{"n_layer": 11, "n_experts": 64, "moe_layers": [2, 3, 4, 5, 6, 7, 8, 9, 10], "normalize_top_k": false, "router_cosine_scale": 10.0, "head_dim": 32, "vocab_size": 7247, "norm": "rmsnorm", "positions": "rope", "tie_embeddings": false, "init": "uniform", "init_std_qkv": 0.0262, "lr_head": 0.00801, "final_lr_fraction": 0.0, "steps": 4756}
Below are experts of layer 3 (counted from 0) of a mixture-of-experts language model. Rows are named router (the router's row for the expert), gate (a neuron's input weights, with its number), up (a neuron's input weights, with its number), down (a neuron's output weights, with its number) and show model dimensions 0-159. Each number is 500 + 25 x the weight over its row's rms, rounded and kept within 0 to 999. Numbers have three digits each.
Before each expert's rows: a language model's description of what the expert responds to. This comes from a sample of Wikipedia text that the model never trained on.

# expert 12
It responds to: Mid-word pieces of verbs and nouns split across tokens in prose, such as me-ans, ev-ac-uate, de-fec-ted, s-wor-n.
router:480509480475540492472501521482532497478487441533465494489487491561457500522483454500491499492483462491500484530494493552514519494511458503480496492443517469474512504492480516513512496498487487485488493530472508530472498489481500516501522516473500477510503504473507503528533538490536543482481485491518464546470481467522544536501492530481511501533478503510471494477492502482517531497522534528468523472500457536436506427506535531511500464496550500544483544504488543497482460480510498
gate1:472502487469463497457507530559520467502489439496524515504537479484479475520474486498454484515548513536503464486512522540468444500535499499474501497445561512485458456507518501512514518497490501490499501516518526500506513504515518500529493551517481474487507503459513468510499512524523548489516537493500487551481501514470563499482476528533498493472514537467521469511490510496531527478494505510506512452526481517512504504471540479483520489514530484489554506485523498541489480461499535
up1:462494490482472519462503518552514477490498448456522500484508477499457491543489498503494451516532543521499482489521528535494507530550474511494507517433515497485473477509497483513512535504474493489520469508522496505519507512474490489506474549523460463500502475455485455497529507543511506455523570483492496591488497515471529485537475522518522493481527518494540433508500514518530504474478505486493515507480515503479512524489488501496497486532542483481525507510504503532467510491517508
down1:508516485463455516520530493530490491502503509494529526528522541536452491516453472449522561486499537513491496528494512508501512507481533511509481483494536479506491459507530536510517502510522488488511517493503513522516468512498483478456516498530472512538511495523517515547467506486501455517451498504521530488532497502466493504518489465516484464507497524431526526500484496475439500509513498536492511477526519529485486552470491465475516432488514509465516450493536523533468546477497501
gate2:471496500526509518483510516507494502506496493520492513561523471556490504522486491507521506534533514530525518502521499484533450519485489502512516530529472511517501513496521470540514491528481468539485501488489526469484525525508499520491461467549511503497560516495507517501500535504508504513474479476534490467479465447542544507515506506449478460533515514468481518506521529486532504548489565522557497516547536492516490541469483441463534490499495513515534467485486531501506471523497495
up2:513525519459498494448502541500497516479528432530529478513486481568491487493488483479444501515479489534498472531469490494484505461497496504468490490484504473510522532534509535475511470540517514513497549507481480519520512528505519490500482488478543519501519496468461477460536431496508515483542484451504512496506508504504488493510529522516501509521499531517532519473489484517523504515533472529479453496480472497501499461535509489482477496531556515448481519541482495454536456496494495
down2:499517477442520518498512504473537470489498503489533524476488489483504464521463513469496485481488471501505507506478514523488498597486486516525514479498467458500505460433526490514487479519481472490469517492487509502487470508503517502422505495471467487504488499530487536510527449474509480503478515531512504489456492483519501491517480449479441481531449467513500480509480519486478534528497507505484537515492472475459462477506486514484470527447524485483540513482512468510480498533501482

# expert 24
It responds to: Agent and plural noun endings for people or works in narrative prose, such as review-ers, players, film, book, him.
router:514521541526519504481530509495493471466458487514507494486452522515465534470546500463506495530502467493496468512496479515527509505503473528422504512549482496516513472532508505485497480481496442450526508503479470537485524543495449481489506500527509519534498488497535490514503523528486444525529477499483458487485507487509497480464538495502467499502533504505512516478501544501505517482471499511430487475455483513485477463520474549520500501444531491513513517531492495534492466525482477
gate1:525519554508467485494507471507506483464526488504525535517508539475480526517509505525565501518530471479500501497519530520463515511502480504490530531517447489536480500500464531473492491518515548481451494486522441529533547505485503468492480480470484472457464508497467495483502442491529468510513514552484506487499478496456506496486479473460483503485506530546521491472477560456486448493508508540527488502474482538488526517486498511495499491519532496534492502524449505503514498491509523
up1:498550456488492486466512506516494485457521491515461484523496543556490472489563501520535511510503532507502490497480541483481551510528480525469509506493478474478498494515529466514497533529511512483519476490497494503502521482540509525464474503491498523519505506528470495484521490447530516507518499509510534516488502500513490464536494551529424524507497519462491469465491552508473535511517508515486568528577512492504487536466502493524512521502525480497503519460529500494493513468461513
down1:498477508497489536515503488475534481489537518523506495492488479484516483477466498497500516511488449529481529520505528464475470466482435509475523478450546531512516517552497508540515455530461467550519477539497506486550442472485506473478534509504458504497499475493530523499444507491479466515476512470496465461503494486486513496518524497513493457506481516532513545476487502506472449501477516501500526497468520524498522513504495529486472511512476471501496538544482508549509503536546494
gate2:487522471504514492505549475480488534524536481500513495476482487517455494538488524545509483513495456499523519485477497482535440529510504491516514514524531564521482504499476477515470512491486453538483485530473483497535518490505489571476512490517467548525513505477493482548461534491527524507469483514461525465511469502532528509492512509509501512475515496486524494494482500443504498487520483474516499491505554482493546455545519510522461512533525451488514478499505535498479491517548528
up2:475558447482475512486469515540535514477492507481489515523493560488503488491517473491541515475496538490477481492481500520478518488495513485490501435487455484531519470470507496497520509484511533405512522476530493489477512494520463482515519477479502479486475516479479507471508498510499497488499560500503482493482524513487477529527466525476491514523523509521460472535502492518503514515529514496478491536517510489496520520495492466541414475523463539521480476501474482497552507460487475
down2:507459542519516521522496516438502487506534483516469485487485472484476499519453505493469482486465484543554584518500490460514470505528439533507505527500513525498456518501477513513481512504471487505498475541505480480561501505512464512459477522480474518506501457496514548558499502502502496503480473499499470510505481511509544512504514525488513516444507538485489525483492488481502524501490483497504512500464503525498526484535509544474484488551481472503490521482527545462509486534538487

# expert 4
It responds to: Pipe and semicolon separators between numeric cells in statistics tables, such as sports records, season stats, election figures.
router:493492471459510538515513492504509507459469534491497474470465514513518482532506506450474532504487510490481485490488472475483542481497484516541480480513503513501429523506468497484506514505508497573537526499522532515489489473495483491518525528469510482516488476476509524530493492489531467520492545527524509517478502490500541465489544488509456513523509485479466512472426504507507524494517524530483471558519445457490474474472515504484496469466516480544467506454461527498478499511532484
gate1:465489481495471470456470467515466537448479481536479518465497505502473510528529549536491479505473524513514503478522512501524522498515472500507518490530469502473468480480513527529506493483511510465521547532479546500498463506488481544506542523474509527488502494486502463503489481458441500507499461565479494540523502510537472495541482515520515477465523497499507486534541506471499495528461476477508471475496519517508547456530558534492496466532528506498524513504474537511499511516506521
up1:463520530478528447468527487482477453467516511529489518515476514490495519540548488503519416476503478495485447466499488566546515510497485476492543475514506473494516510513493501529480527462508507494492543518484521494508472512485453498503551542508508494501486527483542474512498478503483501558503520521483493474536521521459472483526481474511525511518469503498522489530508555519496462520505475539539480508522511507508473490532513520521535498493505490466502482495499541502531530525497472
down1:471478498493459517492507464509524462537545498517485528473531498461506475516492478516482498474518519544504553547530504467516499489474545519463492501488499527485493513479479538489494550471547502486528525549500483493507499470496480527504474514486537493510492486457498491565526491510522524493497509524512458540508498514493526468500534532506509488468492532534490482473483486509542518533522489519564481510483481528507495512537479526492554463478505504509499548520556494499537454497523503
gate2:509503541496518517517492477503503474488469538472478516500491479457479507490497471498499458496492497518493489486475477475508512530483539519519546513488439489514511490506532552529514489487523507467467437439452520481492521503497506453513483492528507507531496441494502480524484472523531518500503489487513510458492484526507524538533526500508469526521520512494507520482501457482493537477456472481508516505527512510520446528489544537526510478485550468532487554518517471535507507523464542
up2:523507557485495513524487479552528479494476523470465484474489506451478503509478486505505476507476486520519465554478502496481505504513496503531588482517450505503541488526558535484539510479497505477493466459470537513470511531487495450517497509503525507497470479525487473514488469540494520500471468513503499506516508511535513512488544484518491545519521483516497515473512468482479526495453486497483485464521478508534484508469537473532487444517517479522491545530500492548476521510503504
down2:516493471491510538531526509491473543522484488504468499468487537498469508495512491505519542520521517502526497458527496489511471502487475493489479479500513486491511531529503490507522523536483498499488563507544543500512437521540484504506494477483515463518528468482432494533480522471476472517491532511503546499508515502490504526512496526468489502515458545510528464481486492510486476530515506472537474529485534543480467541490446487437521472477538495481451493495527521515556495482514525

# expert 3
It responds to: Line-initial list dashes and wiki heading equals signs after line breaks, plus table pipes and word starts like pres, ins, includ.
router:515484482509521490553495477483502521502478523502535506511536540507472469501494506474496499539450471494509519502541517491520483461520448439508480480462544508464463477495479505513513488524505499526419478489443504528461492554496463490511475469505481459470499476569534503481484498500517483538514495477521515506519514487514519545472495535474485518473468498527507483489461507530485481538496502451476503546497508502518496504500455469476518514493503495515489513470510515501493495538473514
gate0:509510504521494521495508510469430461498526527482505503454483471466481488499495503426475504521470498511524519487523507523532481476501497473525519510507535468528499481516485476510501522500499467501531510494445500526527506530540522515490490492489427495469557462562490525514523516457515504507512518527491493475515512513494490484472474485521486512462487541513478493466500521494495530531440514517466498483436496534498509453466507513499532458525516521517502467504535510517517540510528503
up0:503489472505521481511474497523524525513462504505528478540502489527510515516514491585520493501512511481484453504489481485479501526511523481474452503506462509474495517440527518509535517509522512509475529505537505491479476467483471495520509523521561485494502538462521477459478461549503514475497490491497505532490494463526512483523481487486550521519529492480498501527522478500502503506517534489513479510557500459434476504535533470528437523481446491525542495485508486511482480461493497
down0:480480470496527489497523517497433478454496510496518444489496493489486528501512529448469524501488503500506532531521498498533508527530492476507517530480534468534476477545547488537506477455503492492535503472466507507523486527524518482482506497477456541502481498504519527516534517460519513489498494508459485490523500551463497498498501505492539478400484524516468490470515527484504534484468515492498498493454465493514472530474501546517521493462528495511494514514501541481502528493536535
gate1:490495473435534541519490486512523508521477479471482546527475473502524495492510511527482483472522465498491495489529504565479499455457459503512501517480481482541509515465502535531486499486531547461500507500551562520522522534492471522541505508500474501455504483516450507478468481484509484483499549492492480500515502490505477489501500540502528476516517532573517475529492517497462494511469475473521534492522520532448515512509476490500464466523491505520498465488465505499510463499512513
up1:496492480475499521522522506447468477485482506486486501508505513493535458520487507478455484522509511485516521475500499470499486465499529492511501470494496466479453459495491535541454499517453516514507531488489536479480529534500525528525525506491498521554502436522494486534505501515510466526503527521507530510504502544530492484539464519504489474457535495518524527529509552492467554467523452501498558492483524467491511483478450510485481480531541490453497489495483520507467496475530541
down1:503490503487517487532498482481528462514540532496484485481476508470473519474463475476475463468450489529497523551493541503503481525503543530485449481524523513504520494449507484442491499495482482517520490530499538486500531523506493513492527515497494483503493518494491526518501506533559505473502499450454436504510549506527506515467471518494520509495506498464494545504470509560460475488549498493492476572498484463492496455485523506500510521486499504491496535519526467498539497535501479

# expert 42
It responds to: The word the, mostly after prepositions like of, in, to, on, with in running prose, e.g. of the air.
router:483496488478517509541525476482491498490501481502485469487508516499487497519478494554486495463457518508496484489503492533535517509517500491490510472553515507502485499477521550499467512467484523489497522527467499472496517516475458552514544491517484493520480526465529513470491507505526486469500459472517493482459521474542495543517447521509494499537499523511535459524420476526468489560496529463485516469526484549470523506474514517521462469511483518496502469454494486548509476504520458
gate0:524558476496514465529504515499467501473496461537506506470487503512477523491441555480473482554541438513475470482482492506446471516504507515502515553505497478522457515524503532488506462537471474495488528485514533495483519534494520531550470502495512461537496500515479499490490495522502460530471556519484513454516489452496503515499520490511558526508531484510487522461514505501483453504509510519481499515525521524475478477524533498514479497520509495481528511503521506476466536526508469
up0:520534487497508461541513533483476501471495447536499500467485495502483516525446527503473479542509484531472464504453479508491459522503528525511514545529497510551463520495475501497485473505477484482491536499509559481484512510468527530558488494468522458517505539514499512504480500513520441525470553529486475466509449482487515508487516481515518515486543481515498499450540498519491465499515497526476469488508501507446478493531513524497474527505489508454520510506523481462510508489507462
down0:503484495445544459464494505551488486491531515473554475487508512507493528493477478476503487522501532516557524453460494523551522507541556490523504501464450514507469497512525493519535488524522487456501528536441473511540511545518497520493491503489487476517486481480531527509516524491544508496526499488511517490512512499512526516517471467495519522518494524492474492516491502509518489476559524490498504481497490483522474491462498450526530508504475508525479499538471563510512523454484533
gate1:495560493507489541486499466462481531501523482493487492484533495477452490479521498479517450493526496527506525459523469477539514509481503529499536557524500500449464534516552499487525475503483503464457468495488486518477484474503501498508506521465520537522448480505460521492490491495542474459495498520513495501507515492475506436498522521499476503543498534489479508481538505467485571470485485532505496538477480519446519524482479510492521496516477544513493515505472467461483479494492478
up1:486466546514487484499528524552510499503491506529522503508473470470526488497466478525486515476488484496487489532457520519462489513525510501506438463470504504544561483483460507528494492486513492549523540509525501466505516508521503500517486461549492508483516506502501481507560498485492526539514488460482499496508503462517446545534484482517560506491472508521496495520430473516528471515501528488493483478483536454511482495530505499528454528472551478502487491510500513550527513515494511
down1:471529497505526539492457516490504487552486482508466475509510513526487508489524522489512456498456491500496525467517531476507473463481460509488514539501482503470501524495520506493500486464517537495452450492481511544498544503486519483513495533463521467527471501461460498531541522516513481542501501559515461532581464541503503468481476507511470468505517524514526512507461490456471523513493515518479535472513508516531517463462492474480513452516466520481516504490505495484498495531493481

# expert 48
It responds to: Final noun suffix pieces before punctuation or line end, such as -ality, -ation, -ology, -ities, quarters, year.
router:502504491464497526500458443487486445465481484516477512492504493525495508492481481480454533483549524502485532493576518540468545485450524507513488532450513489475460506520497485500467498542534481522488488510503527534550498508492450508519504497518488500522503506494516501534491511531496467472472516517501478490488486450515563543452469487515515505483514498498505507497510509462485498525493512490491491496558509517512492511524486515521479494499557490534479474450487505480471447473495496
gate1:421482530533486546516474487527477487493481466493497534513515507483505518489508460492493475540496475503484505476484532447498506535484485520516476538508534497480456477517495476504510514526536478469498464524467469467525542486540501497454479524505537500536458457471480514485515508456524503490493498551507521476493515468487529497472474537512537527487506497515480483478530512521520479491480511437460531508476517497443522521486466512525499543499516528501517499510535503484485499520459492
up1:574524498496512476506515467499531494533523529495495505504497499494490511514479509515495503478500498480501482514542493545516500466497519455493525474502476504532544492539489525521476486492497516516516578474522525518484466528503492516538509477502468519461520527539507477524487477534493496495505516471518498517486491523522492505527511480501483509552489524500535516524463501478461483527539462554534462480493495497564458523470505477478573462527455450491506495494477491473513490478528519
down1:508484492545496472478532484514496529522531494555500490501459528522528478522524521507478471522460536535501409499529480530513491490541488501498467529498494503528543518460508537515499503520476511537508492518511503511537502470486530510506493534509510568456507513479467488476450483461502513471512522480467508553506496489499517489486474525522559468511448477499540488506495508515506485496464469478505472482487500501536505512463490530482486477484487511478478552491514526515485472470509490
gate2:502498496504516510497480491516469513511485494510474516545511495533471489544495468494500507502529533522478460535501567490521480458505509531491470504472509526542527484513497498520508544472529482537485564484487442466523544504444537510503486477524465517491458530549477488514504537524536461499466525510501516469504515523503510559520467469466512498485489468496495518478495513470523446463489492504481492486473499451487518525498478493496549493469503493509510498527500511503505516478440501
up2:505502511493483481501521465465494480537509511485518510432472522482501527490532501483489477492489456492520536467499488515484508522467526489502506500511498464486486497498499495479505440508480533470488423527517527533481459489550486508494531514454540494511514488463515496493473468484456545525546468507542492505507511491513488462470552514508517491501464563495493474532497511520462548513517501468518492495540487530489509498539547495466496503511455487512480483476494476491490486515557488
down2:533502523537489513494480448487524492511490486490556481523509471509546487462508500488469509531470497547472516476518485485512481507469489532532518468545529494519507489538500489498525512488491485515506519506469437498503544469508522495471505521480504517491506480477486511471496479507512499503483458527505539518533478486467492515553511468471504504486443470474498517504500468506527433402487489510510504513475513441547478488488480496459497489475511495517510528527525480543508494516476508

# expert 31
It responds to: Line breaks and dash bullets in infobox-style lists (Died:, Population:, Spouse:), plus coordinate symbols °, ′, ″.
router:443476516509477515498507502542478514548546485499519466546485513518521522467513508530485465440493503507493500515449471489475488480472480491418501496493517478493447507493491503517535496516532507503478532520505538521504506500525513517488490509476498454547529513471541493525486495513515503516513480525511500494461506529509499512418494516468502514556529466508498512503503488500485461509506509489486530496490467480528511504473510516526502491521468475436462504447535469518531514469489504
gate1:485505544511560501489488496498553498500501520492553510490495473523507473497504555463470551443522467483528508553482482522513472497480508447515524505493487506530492501470468489486525500484518522510495470487513491477520450496521568525518529489490500495521472508508506485524469485532506546497492501541483485482514491431517497516510490481480535470490441502477508484474531509481503465520523532472469508473464497504473546502504493490534490522498519478529532471507520523488458457500523525
up1:504462461470472507469521509497485463496494482545455503512515535491463535517478482558531464508481501505477504469519486490518520480529521522494505489524507498473496498495510514527529513468471508514504538522508468552511496488480472463495462480503498500485577513497513489495501514503498473473515526484497516496499486548485507474494499519511475481519557548508451483522507513509526505494450518536508497522515500509538444510499540529473500502480570558492445489492469457498509543507501479
down1:494511525488442523463532448483470514521508526511477511487534444464507531514521499539518503476484509518482486499543498502501500524477497489510513515478517503486524471463498542524507486502519513501525510522472506511492518486443524475510476477485515483511503499507536530427506466519518519509500494420554475495509466527485495436504515484476487474496500515479533475520513540492506480515475489534534493458547469492522482465525509474470527489465538477486462480512516450514511478501492493
gate2:471487525533539514497525496452460472526527505482575498528488489475481504511510484509480537485529497510490498514475500490505470507449496515517496488467509529497486478478466527503507509507474459463533470515479527499501488483469512503512495485483533510500480519507473502512505484517461505533489512506518526525482489477496491527521542535508500493457488514512471498495499538481535592489593525518490505499523501502477455469462483485504418453510496507484500497463544513484522509503489499
up2:518506529500507511476454481531493462447475455524494486499489507519460497517513513480517513490461494464497487526525498482532492520502503477537493526515523473483502510482493473521484543511523435547509508479519535513493497542522488472486535532472533502459533507467493482523521488536504517483467493483523497456505506478534491509479519451480509499517506494477507510557475459528536458478464470514520471508496554484504517494509491527455509551507522543501426481520481481510520484465518500
down2:518518488464550472540488508495487435528477514545496490501485509522465478502471462530498486490521546517471477488545477487495467512492519510522497461507557505478545493467525536538472528481487493498509543504506476526484520495514502526538452483496521507471515501497493475538499499487513497479517494467510485497514492523519495478489493474464494439533470548461519508522496495533474502513515538514445504543507500521491512465523513453465513522498549507456499501534521524480472547504525513

# expert 8
It responds to: Past-tense verbs and verb endings after he/was in biographies, such as educated, matriculated, published, received, founded, aged.
router:530501498499506498491502496509516542532477520472462482487533475523506544512486488532473483503495499507495513480485525518497499567516537517469480559463503480518531483492495501511510441485509506510534487519535560518516482495506459470514440527558540540484496495535474497493491499496504536493483513498479482468493505548504508461458486482541511503476511492474492507445463529516472459498505475512531460503532546485507465486525457507479506505469526480524522533490516538524523494507466477
gate0:537535507508517551519513532565523465502501476519499497544499496535464469499494501478509488524506452519492551494494501504515488485489501470521471471468495517509497462523511498511505543523490492520528504493496515480529471486513451540512558542535501486450479510526486530448507518480480521483515534490495513480518432480462459534493479489506507477501534498492503513463538503496507522478480546505487487480499498501527479514495463499493501510502495458472474519515578497536511461517455507
up0:497491466508520477473489452522499547494521511494510523490523538491512504483540496479517467448504504466516480499441509502471497530510509476506552487468484520533511541501497482524536491481546443478496462507494476568470442452503516482498511517520571503483491504489501485576494501508524471524480528480523499524459534490508502533492488516510475535507537521523500464507479473495498509502489459502481524507452481489475518523507480489478484554511502525498502485498498503496468478456494493
down0:519456490493492535489497475481482525517457515460517513519517491483463464508526499531498478520518501481514508525491517474516513533517514506538479546553498515515518500527521516511560491569460457458525500505547481552501479493504543535546506543492462486480509495468507495503505514519493499488507550528484499490535474507483577482480505471412462512494487489498480473497534498509487507518507507483484516482496466508492511493511485545510496534485467499476482537528496497518520496505528485
gate1:487502499517526506461564538507483484552510528532486489497527532531500535547482492504514498505495518501486462490541484507454497579553472495469513480480462516485509559475539522516523481504533485539487459512486504526525466471506502524488501503471502498482523477534496524546481486503523509487510500510540505460458518470522483460525510515524484522480512481512492541515470531456493496485534492518504526472499522458492522513512530447496508479533467504507507495500476485523453495492519471
up1:518500521508515571497461521568481529504470497488471467527513486543496479489537527562518510515498498485516497539472510471489472493521486516495495510483527495524467460519531511487509531471505527458486482474462508504497512512451488503499498481507453539473476539489517532483448485504489430485525496501478511499496490498432563483494500470452483492470501485490487484546510527481512492503485512490528465543509506542542525506499508486515503513480486507493499470494470513510514496553496520
down1:528508483498515502498508463482511497490479500489482489485480430473532490515514473523511526507505475500443513521544496513513503489474489512470465499533503468508519504531495529476533480452509522489536499538454477490497497488496507497479522493492493511468519514514518493501478496487441494496511485503519498487562514537532518544465494511529456507503517504524485491521547534524489490489542469472514479481518513472461520546441469507499495482453501506480528557545470471512527491540574501

# expert 46
It responds to: Last piece of a word ending before a space, such as can'-t, Blun-t, favor-able, corn-er, plus whole words track and short in album and music contexts.
router:519509520508511529509497479453513516491494512513525523461507450502472514466493472480546490532483518495488454524503489488513477489474523516493470465541465473513543514522528474529542509450483490499533515482521474495478510541481502467497498511521532485511457493485507501498504466516531484519486465519552519514488503522439480499501491499503509529489520486504507521481513490517524458513555488498446474493454511444494475526484520424484506471443526494470489521545534482499497483504465520
gate1:549518471457486480506524525500515507509528466454507512493496498525523515490528535509503419485513511497549515500527502486486508509483519488459512522485493517538513490554505467500534563506479513467489539514505512466505510514470490487492520542527489554488515495482526479496509448536480503492499485494509527480464502467484527536544471533534450529511504470461489494492506488479516534503476499483478504510460478526530525465469492521459476515516485514488458497471492485451475531545492513
up1:454492511494501475516547478544498505476470487519541521526477523499473486517483465493512520536457506506458451499481488503534496498486465492503479486537505504496467570477472505496507451534470455504490509439464496571501506472497468509492530487488481464496513495500498546514495566501515491501517512482518491515498506481534480474489517498506517498511490484529466472492450533542515493478509517503496546470521509482523501491548512498525511509483537484492519460540520510536482485448531509
down1:523494557493527488537427512501415554530540505506534469485479521496515471485483517530472493466512503537497496485503546492537485508498514477492523515515473475495511471501512497494532479537510526508479506503495510518504542503518525479537510518495453538505515530501525467480455501503505473517482495536545508463488494483452506536466492511487491485483490515507503480500525513538484480460523511492503479487473525480476495552518458499476584487531510466488483502503506529515496513482476489
gate2:457478525472476494490512494521483540513510502488474536520496488538513556486503510519474496535511499493506495512531499520477505474493471529518534465530514508499495479456497472515479540496520484487492520464487492466534517462509512544503472532533576494515516491467463488509495492492476516522472529468552485528486510541479466454492540470506490464492491543540488509474564515464503491510437533463475485492479523516494493500520545504515492487491463557504494500495501493515532467501470489
up2:512491497505507488525485524468516491501504503531528464505497502493521473499486499506536505450498520542525474486463545473483488578541499494488473574512505495513486460523495490509497486480490534488512441518486447467447485502470517460469513507491466510508474502507503531475506513519510512473474508543494493469480508457474512552499465475528497510545497468480491482514437497524484546503516512508536482491516509450504505497509474473496512490533565473502519509484493470500510544483488476
down2:497506513445522512525511457496520445516497488486527490448478489465489483496507513498489536511469547473511521509495467510480483489460517463503482482472453489522506489527493543555509483504486488478463503506489525484528454452545493514494495511529514494532486513522487488487514479516513452485514549472482506418529524501485445519522510513474521502521502511501519478517515485464479478462488511505535535490549498503496542492526503466467539503484485480470509520506475469532479518521545528

# expert 62
It responds to: Adjective-final suffixes and color or position words before a noun, often in anatomy or biology: skeletal, smooth, mitochondrial, upper, black.
router:474512470468551517492521490477530528485459483457487532513501449461508526513512496511497475489525534485490447493554492506513478518516524502482493514529435516564501533492503524554518507493497485483515513478508550517472534510492493512523501492545528497506516534461502486489534464509490450518510509513488464480466503482466501517507507501446508487496492536467504519534503485525505477530456491502492509483504516465517505506501517457543441525450471490503526456527512484518524480493468497
gate0:478533508481510460551544503500499506507495443541527488474490531480502505537488478517478532501474486500486498525461461500525485517510495454536504482511486485527469503508482467492523454493503517450489486512459493499483491493484520446515468518537498493510497523510511517425530551520514484461471487456525482481495482493475499461468506465452507466505532513515483525496526512497563521437457501500518526486521517535490481528486507514505482489498498501527494509554513491494447474501510511
up0:507484512505525520530477485538512487521519472499435478529526498490489549491503494490539480502510507482466485434481497540519507518530504472536473469515518512503509486524526467515491479521506497538506477508521483491486485541592522525482535499522463480531476499467462485539518456515501507457525472487509550476428519512510489502501480493512499471480528518471492529458492516495510496505496504522502522457499513542503499463523539532463481486510460502522524485512514496482522492545507473
down0:478502509516503505492498502483503447472539472479528464501553482510479535506510497458523529524509486519500526467510469516506495498524504509540553552507548477506505529495498481470499534492473527475513527503489452500520445506465525507466498500497505543505484480519543515483520525478530543488485458471505494538502480540414546511524458506477489477486463495540535494476496512504455505496505487490523486493523492476513457492530510508487501505485504507534527488504505500457544465471461508
gate1:470502493520473530494509477496496482486493491516491547442529465473512496492486504494458498473501549477523514522516513519490498480492496492505464456494485522487491466482497506492550532466452500517473493493553529509509483480498541511437484544525528455521531421488488524472512530509488491493509549490496492508533475494467474535488521527527502564478526509503487528482509500463511517491530476524475515511517495511554549484497491539492451470485488492509509479529502486489464492514494455
up1:485504468501482514470472481524496488458485507480520558469528468479506504509494511517508480499462553505530524500500548537484508533492488495491473501487465539496484477496463509508514528490436491532465490472534525526480472444474509496472496555511524484509528446480489540469507541502485498484491547466497461500520477500497515545506493520494490556454522472497517514490487489468509519490501479509498524513528494468547562485477477513526476504510512477497502465520499538499461506540492463
down1:523478502458539560512495480474491534499503497517429530495501518503542523515519481545509553512487495509505518458452531503513522508499487461489515500513522529499515510484477487541480476493468495495493487520428456469525544516501530500477538497505508505533500462504484524485492505465453495508524507502502534536487509508508519498482510527475515542479472507539461477518483486495511500532509541509500509457539516471502521525473487484517464519515499574476492526532530491472450513516514516

# expert 38
It responds to: Field names in infobox-style lists before a colon, such as Location, Born, Coordinates, Country, Note, Source, plus some table cells.
router:504533502468470509489495521538526468539486507496481495511491515487500498526534521471494528541539481497511514520536525506499496469484485493496543529470527504530465541460496433465543516470501509513452519538486516516541499540504506456485526517483502471510520512491509531534492507491547520493501471495504476525477499544471494528448476490471485528503493509493458511492492469532479548501510491505463479480517510479508498499451470449518537473521497525492505480450567476481477511480486532
gate1:519558483475543489519497522514513514475503514527520521505499508532467491505505454467533437484493473480485508492491538492506500510496539504531501522517497506541484494501497499493495506476524526490547506508510479482498496485482514557506472499522534516504519527513505438501517458469506487477482464443522517465502475542520484517527536491449493521546524478468493516520486466469527472493506488521462475538500482469499493458457552466495439484494484534541465512498475490530509518470503526
up1:514531499467488468518540530516472518452519506482474515503507482530490468508520479466507450506528486471472503513498539485499520515506492476491495498502493518523480480480496479516494515468493496489518522550488514458513486494468477539483494463510499538488517508528472466483493470500535508495458471442491548495462499499526491547507545468494472534525521484502490546540523470476484483479504484538503497525531499476493533453477569469486441526515461504485468505456496463539458493500496489
down1:508522517471504497477502498547514523531476521513506542487513509484473504522458457486496513487496501537460501518494536519528502429478489496507524479534513499527483499499496531532504464518466498482508526538469522519506520521484467477512466498510503465453481486511499488518521521501516513448505517503469459488581474541435490523518501495493476550508479544506467512508504530504494485498513491432488498464525516483492466509466512470481522462481520527530520505513510508501460489442515468
gate2:434491447528505483519471509489489507514497479488524515484499491508492504479522514509511482506446504478496482548507490516491487479477523491461460460455510534538542536528472508504453521481497495531489503524525508492505519533483484522507470520508498474499506487494461454469524497477528501496504526526530532520579533527525470534500482491520520511542496579500502499483527497455521498469520497491509467515524487490557518486507517435523479511483462527472505528509521493483492503479473516
up2:472543476480472507515482457491508492500541483542525511478513530483457497501483482492499466512494450500478487529529461514497455482520491488574452486555508518491499485492507476492461494500506485490515497507525481508438477454520495518499427480522489514524503536514471504512488496476554473517503537470490485500484490462520479500462489474505503474519510506502492505536498502517506492513502563526503529485530479462492504516464555512517479492568508506533504460510485515502465497460493478
down2:462516506486470481515516493484450550475492516516447496490493520454466507501522490428481550533465475495448484506500508506483458502447523518511495491513503513416463509494478537518450499471512437520500502493524512525527525509538501544484485505522482464529474513547529499518511529526470470545481529492514458490511471507503490503514543482518476498506558495470499504489502509526472527467487472515489494515504511473504512494519474481502504486498514526530469494480499501519518507511508493

# expert 59
It responds to: Second pieces of words and surnames after an initial consonant, often F, R or W, such as F-res-h, F-es-thalle, Re-ti-red, W-er-der.
router:509492474530500518472492524508514509478476502443498493540516493511476494488491474491526515504548492493503509525500479522481514469477476464518521473494531512526481477513494531479528515463518487502508490531499538517468490489483524468470485529471492472472468512505481519517467536490533537485517506469536538535537498444483454529502516517517448476493497523504512496510485499476459562457555494488448506499515466508516525475517516512553543498538429529476499497512450521493499530508496510
gate1:554530493515486521524530505465498508486529468475450530504518535490509525477520473506474460514461500509493521480492481470504500498468444488465566506497491485542504494523494505437501471472491477506538474499525469530505469478474521513453525506463518549486467487479484517523490468520499525496527494550559511501491499483485515467485482537450513467548535503495471471544520515502472540492502498499529494486484463449531474474478505503519497498539467509510500514493496515515489510522510503
up1:524528495510505480541468485556476529493481502496469523496526466472471509503516476476473525537486499523520502489521507499528478456539449501488571501446504498499510486496503513504471492493519500493566495486503504526455518477500496518461493530492474526459495531496500511526494502481492465495519492522514475505497499530522519500459484515483564482482471461507515551509496550489510492485514498440479504519511528497485523488449522481485528450541503452492509492457447512541494484499522519
down1:456519514481436503477504502527459515526536501537543509519511469496527480505488495528505540469514538508510523532507512498481494538485502510529509517499516519527478474495470495508491495504512480475537492473484526517483511461481511490509532537548466519506476534487536510496488550446524545501533466533499509523456494541489524529508495531504495505530545464485537507484488463479516553517494503517540504499467552522516489471504503538504473478461480475527476489477496508508486439529462479
gate2:545521498534525454526521510512513496546496514506499487468511505492507504450495488484463491488506481476521495490496446499531493516497529486511552492491499472544529471427485502474470498488494534491427508507494486500467531531517520514509498485496483551454479510466482495518506470506489533552516489472504510508497526534448518503507514528491469501458496464501456474509505487551523463481519519498498547499490473492476488502514514461544495484502500553456514513537531475477466527478513487
up2:501479500490468527531468495453497526453497513530495490472523536484498508492457517548497507505485535482452500490528570492502479478527520562505536533497522527503464480522540530554540488505527507463492483515495472508466502480480465531515504530487515512550503483487478519520533545544523458503461506498488521495501484508503461521495491474501504501495528471517517499501442537492521502549520498525508470496519525542486518518505449483490495524491552488554496482473492494502497484483490500
down2:472496514498505505523521507520556435513510518516508564491519502515472496422459504473511516496514502524497500506507500489531533490466529463503493524494541511457538501529479487523465508502475497467484472533482479489498501495492511473492502539517543475504482487494494538499491491533507507457517490482510573486541512519488480520474512510496489488480515490498512497477530496531512483468525515518540489457524434509515491513534513464463477552495468508502509479540505488559498478538549507